Experts of a small language model: 48 experts in each of 14 layers, 705M tokens.
Below are experts of layer 3 (counted from 0) of a mixture-of-experts language model. Rows are named router (the router's row for the expert), up (a neuron's input weights, with its number) and show model dimensions 128-191. Each number is 50 + 10 x the weight over its row's rms, rounded and kept within 0 to 99.
After each expert's rows: a language model's description of what the expert responds to; "gets" lists some tokens that make up at least twice as much of what it gets as of all text. This comes from a sample of Wikipedia text that the model never trained on. Tokens count by the router's weight.

# expert 16
router:39 55 58 62 68 69 43 67 57 55 53 46 59 48 55 38 50 47 47 52 66 43 50 45 64 67 48 65 48 54 66 57 53 36 47 58 51 33 49 57 44 55 64 36 65 47 62 57 48 43 62 50 56 51 56 37 39 33 63 31 52 60 41 33
up0:57 46 33 45 47 51 48 66 37 57 63 44 25 37 51 55 60 59 47 47 42 36 54 52 48 50 44 48 52 47 60 31 51 64 36 54 36 30 38 51 36 44 41 59 35 49 58 39 59 42 54 48 46 53 42 54 57 57 54 60 52 40 62 54
Description: Currency, math, non-Latin
gets: ",", "$", "^{", "+", ":", "\\"

# expert 24
router:41 43 61 75 52 60 44 49 45 64 53 62 48 43 50 46 69 52 51 72 44 41 45 37 20 71 45 73 49 46 66 45 57 47 54 68 70 61 49 56 60 51 40 60 40 43 50 35 43 60 39 49 51 71 45 41 34 40 54 52 31 56 58 48
up0:62 59 67 56 63 51 55 67 37 66 18 53 58 51 49 45 37 58 56 25 48 43 55 61 50 46 32 57 61 46 73 47 64 46 51 44 49 55 47 45 41 44 41 49 59 38 72 50 66 49 62 48 56 36 67 63 45 66 38 57 49 63 45 71
Description: Mid-word Latinate pieces
gets: "u", "es", "il", "ing", "ic", "ers"

# expert 10
router:33 55 52 62 51 64 57 63 57 47 46 54 55 43 50 39 59 58 48 56 55 40 48 45 64 58 40 47 63 44 56 49 55 45 71 70 58 46 45 37 61 49 47 49 30 50 58 45 49 45 57 55 39 65 56 53 37 40 28 34 49 48 45 53
up0:41 56 41 53 51 34 52 67 46 55 54 59 45 63 22 29 48 47 53 55 52 47 65 54 31 55 40 61 46 45 67 61 66 59 31 61 50 44 66 34 48 52 42 59 37 57 59 52 36 33 55 54 51 48 55 52 45 69 56 46 55 53 55 47
Description: Of and -ing endings
gets: "of ", "ing ", "for ", "ting ", "ating ", "de "

# expert 29
router:34 54 48 46 58 67 60 55 55 46 56 41 73 43 51 46 60 52 44 49 49 34 56 56 55 60 38 57 49 45 69 40 57 52 52 58 55 51 44 60 54 45 48 30 38 60 58 47 51 48 34 59 45 58 39 51 56 48 48 49 43 51 46 62
up0:44 55 69 51 39 62 44 33 40 51 12 75 59 50 29 59 41 49 58 54 34 51 59 47 55 48 59 46 40 50 36 48 44 38 41 52 58 52 52 47 41 45 46 38 37 67 48 39 52 56 44 37 39 68 41 39 46 50 54 51 53 44 55 49
Description: Name-final pieces
gets: "e ", "es ", "t ", "el ", "ers ", "ine "

# expert 2
router:57 61 41 45 75 51 39 56 41 62 34 44 58 44 56 55 57 47 49 45 59 45 51 43 55 54 56 52 48 45 37 55 62 31 47 48 58 45 41 38 45 49 68 47 35 48 50 59 44 63 43 56 46 58 75 54 40 36 30 42 52 33 57 41
up0:64 43 46 59 65 45 57 54 32 35 68 49 45 41 62 46 45 71 49 47 58 60 59 46 58 44 44 34 42 45 58 57 52 67 50 40 46 31 44 49 37 48 41 46 65 49 59 49 58 51 37 47 45 58 47 54 31 47 50 44 50 56 46 39
Description: Coordinating conjunctions and prepositions
gets: "and ", "to ", "of ", "or ", "but ", "& "

# expert 5
router:55 47 55 67 71 55 48 55 47 64 51 64 57 38 50 39 57 59 50 59 57 38 40 51 49 58 59 69 49 46 57 60 64 60 48 51 60 49 56 58 72 57 43 47 42 51 67 55 44 53 37 46 65 54 34 36 49 49 54 57 33 48 47 54
up0:49 57 55 44 35 46 29 45 40 55 59 57 60 34 53 65 54 45 60 40 61 49 62 30 63 56 29 51 48 50 40 61 52 57 49 43 48 48 48 53 57 37 53 48 33 68 41 36 53 40 52 43 68 56 38 63 48 73 53 52 35 64 43 46
Description: Mid-word letter pieces
gets: "u", "e", "al", "a", "am", "x"

# expert 39
router:54 56 49 62 62 43 51 51 53 44 55 60 56 42 54 39 60 70 38 59 63 48 66 38 46 65 44 42 60 35 69 45 61 36 46 56 41 53 28 46 72 44 46 50 57 50 42 50 47 63 37 55 47 60 53 47 40 66 27 44 45 55 58 32
up0:60 69 47 63 42 64 43 36 48 49 33 54 54 53 44 52 59 53 48 54 64 46 64 45 63 54 53 61 35 56 81 39 55 43 37 48 62 38 46 42 41 52 40 56 54 30 52 45 52 44 45 61 51 44 49 53 59 41 52 51 59 40 62 42
Description: Line breaks and headings
gets: "\n", "\n\n", "==", "===", "= ", "== "

# expert 46
router:41 62 51 46 62 41 47 49 45 52 40 56 47 52 57 48 44 66 33 58 52 41 33 53 49 52 57 46 60 54 60 50 61 46 45 44 53 35 40 54 61 51 71 57 57 47 67 47 39 66 49 43 50 46 52 37 44 40 50 48 48 60 52 48
up0:49 52 62 66 61 62 52 59 70 33 62 62 46 39 60 60 35 60 63 42 52 58 57 49 41 39 54 47 35 46 35 39 54 63 72 46 38 52 38 44 55 56 48 42 44 35 40 63 52 53 49 62 58 50 46 59 56 61 44 53 71 57 46 61
Description: Capitalized word-initial pieces
gets: "Al", "Ar", "Mar", "An", "In", "Con"

# expert 12
router:54 62 50 61 51 43 32 49 49 43 45 62 49 48 52 30 43 61 57 54 72 49 50 37 27 56 59 52 49 59 41 41 56 49 67 55 63 32 51 70 65 55 49 50 47 53 42 46 59 46 36 78 52 34 53 50 46 34 37 62 46 60 59 60
up0:53 50 66 40 54 63 40 40 55 54 59 53 48 42 60 44 46 52 47 44 55 46 60 38 62 56 54 39 55 62 54 54 52 55 61 58 44 52 48 62 53 44 70 64 54 40 55 34 48 43 67 56 49 41 48 50 50 52 66 59 57 42 53 49
Description: Dashes and table pipes
gets: "- ", "| ", "-", "–", "/", "th "

# expert 45
router:46 55 62 61 63 30 37 62 49 28 41 46 42 43 48 35 45 49 38 49 58 41 44 61 42 56 58 68 80 44 58 54 55 46 48 51 68 54 43 54 53 53 42 63 51 43 50 41 31 56 46 61 48 40 59 64 37 73 49 46 53 37 37 53
up0:48 67 54 52 40 38 47 52 57 55 45 38 29 47 61 50 32 41 56 47 63 46 55 58 50 46 48 44 26 52 62 38 50 54 53 47 49 67 60 52 42 43 53 71 51 53 51 38 48 29 49 32 69 67 49 60 70 45 53 40 34 56 38 66
Description: Prepositions
gets: "in ", "on ", "by ", "at ", "as ", "for "

# expert 42
router:44 64 48 48 59 49 43 48 48 39 62 52 74 38 40 41 44 54 56 71 50 33 31 47 53 50 49 52 43 52 70 68 58 53 42 54 49 32 38 45 78 51 54 37 32 54 46 69 42 45 50 54 45 58 40 38 48 64 36 57 41 62 40 58
up0:62 61 43 33 62 52 54 65 53 59 35 70 54 60 38 48 61 39 45 47 66 38 36 57 51 51 62 47 64 66 64 50 47 42 48 50 68 32 57 43 60 50 57 44 57 32 45 41 47 55 40 42 23 39 51 49 45 42 43 51 54 60 57 39
Description: Single capital letters
gets: "L", "M", "K", "R", "B", "S"

# expert 18
router:42 60 59 61 59 49 45 61 48 52 56 58 73 45 48 47 55 67 51 91 52 41 40 38 53 50 61 58 46 39 70 35 63 62 46 38 50 55 55 39 42 51 50 50 34 45 58 61 47 53 25 50 50 58 48 33 51 38 46 44 22 34 53 54
up0:47 47 69 46 42 48 39 58 41 32 54 45 68 56 45 69 57 55 43 57 50 40 50 82 58 49 51 42 48 39 47 45 45 63 75 72 32 38 52 52 59 49 47 62 52 41 44 55 23 53 46 52 29 57 53 44 62 41 35 56 57 55 43 57
Description: Vowel pieces in foreign names
gets: "al", "ar", "ad", "in", "am", "ur"

# expert 17
router:48 57 55 62 71 55 37 55 61 61 46 46 52 44 47 31 55 47 57 65 54 44 54 50 36 62 61 77 54 62 52 61 57 48 55 44 75 32 51 57 64 46 48 40 48 56 52 42 50 43 45 57 45 52 39 37 52 44 59 29 43 38 48 42
up0:60 49 58 55 53 57 57 39 44 69 54 44 47 48 64 39 40 49 48 55 42 54 64 35 61 45 55 40 44 47 62 62 35 70 44 69 59 38 43 53 37 45 44 70 48 40 55 44 53 48 41 40 50 41 38 47 42 60 50 43 65 45 45 36
Description: Punctuation in lists
gets: ", ", "| ", "– ", ". ", "; ", "("

# expert 11
router:68 55 59 59 56 39 53 55 47 58 45 41 37 41 50 50 47 77 48 47 51 40 44 51 49 67 52 39 49 45 53 45 65 51 35 41 77 43 46 59 41 49 67 49 46 43 79 61 47 64 58 62 51 47 42 46 32 50 54 32 30 45 42 56
up0:44 44 46 64 53 59 53 47 49 50 32 37 42 46 60 53 56 64 46 34 45 61 49 57 47 55 49 55 50 51 49 36 54 60 42 56 34 51 55 33 63 60 59 47 58 42 46 60 43 44 57 52 65 61 48 51 35 41 50 71 63 34 58 38
Description: Word-final pieces
gets: "er ", "t ", "e ", "et ", "al ", "m "

# expert 38
router:50 48 64 72 69 62 42 48 61 62 58 53 55 43 37 51 56 48 49 54 61 50 57 58 56 57 52 45 57 40 45 45 44 58 60 44 50 41 37 39 58 66 33 47 54 53 46 45 45 46 64 59 37 48 63 28 52 52 56 40 42 49 46 50
up0:55 45 44 60 58 54 41 32 53 50 28 44 56 51 65 58 37 55 50 51 60 52 52 61 39 55 46 71 59 39 63 48 43 49 30 48 59 50 61 50 41 52 47 50 59 51 59 51 45 40 61 52 47 32 32 31 61 55 63 64 46 37 40 52
Description: Numbers in data
gets: "°", "10", "12", "15", "13", "16"

# expert 21
router:44 62 49 64 72 50 54 43 48 39 55 42 55 41 56 34 41 56 49 58 40 41 49 51 26 62 63 45 51 43 60 55 41 54 43 58 59 39 45 61 53 44 56 57 47 50 83 38 41 72 57 40 45 48 53 56 39 46 40 48 44 41 49 50
up0:40 54 48 47 55 35 35 58 41 36 61 39 67 50 63 64 51 56 64 41 52 33 41 50 68 47 55 54 53 50 38 39 51 36 54 61 36 41 46 60 61 40 42 48 50 40 66 56 45 60 36 48 43 38 45 33 48 38 26 59 51 36 63 47
Description: Word-initial capitals
gets: " ", "D", "B", "Ch", "St", "J"

# expert 41
router:38 59 57 67 55 44 50 62 35 54 52 57 53 45 44 36 50 61 47 71 65 31 33 43 59 66 44 61 41 65 64 52 80 46 46 50 69 45 51 50 68 48 51 45 47 47 50 61 45 50 46 49 66 56 42 35 58 45 52 36 33 65 61 53
up0:41 50 73 45 71 58 45 53 49 46 49 70 47 50 53 46 49 55 49 69 47 54 55 66 35 60 49 64 53 47 45 47 49 41 24 53 41 32 50 40 46 49 66 61 39 27 38 46 62 59 41 44 28 55 36 45 60 56 52 54 54 59 66 51
Description: Word-final letters, apostrophes
gets: "'", "a", "e", "i", "o", "an"

# expert 30
router:32 71 48 74 62 37 47 52 52 50 49 56 39 42 47 49 58 51 46 57 68 52 51 26 31 56 68 41 51 41 47 74 40 53 43 46 50 44 42 47 41 55 53 39 37 48 59 51 43 61 58 47 52 56 52 41 51 60 53 21 49 59 44 40
up0:25 32 40 35 65 54 54 53 39 50 41 33 50 33 60 49 54 68 42 34 67 49 58 40 52 40 52 56 55 59 67 61 61 42 56 66 68 62 45 66 46 56 58 55 53 42 49 42 64 49 52 66 40 48 50 33 52 51 62 42 40 46 67 43
Description: Table cell separators
gets: "| ", "|", "; ", "— ", "—; ", "– "

# expert 36
router:57 47 49 52 55 30 49 58 66 54 53 65 35 42 42 41 50 63 49 59 50 45 41 47 52 56 58 50 50 34 64 76 51 44 44 51 58 30 46 46 83 46 58 49 44 48 46 50 41 55 51 47 40 48 46 49 28 54 31 54 51 64 54 52
up0:56 45 26 38 47 53 52 25 45 45 50 50 44 35 44 51 57 45 54 58 64 60 70 50 51 55 66 33 44 51 47 64 37 59 36 53 62 48 43 43 42 45 68 49 44 50 38 31 60 38 61 61 50 34 53 57 46 36 41 47 54 52 54 32
Description: Initial capital of tokens
gets: "S", "C", "A", "N", "P", "T"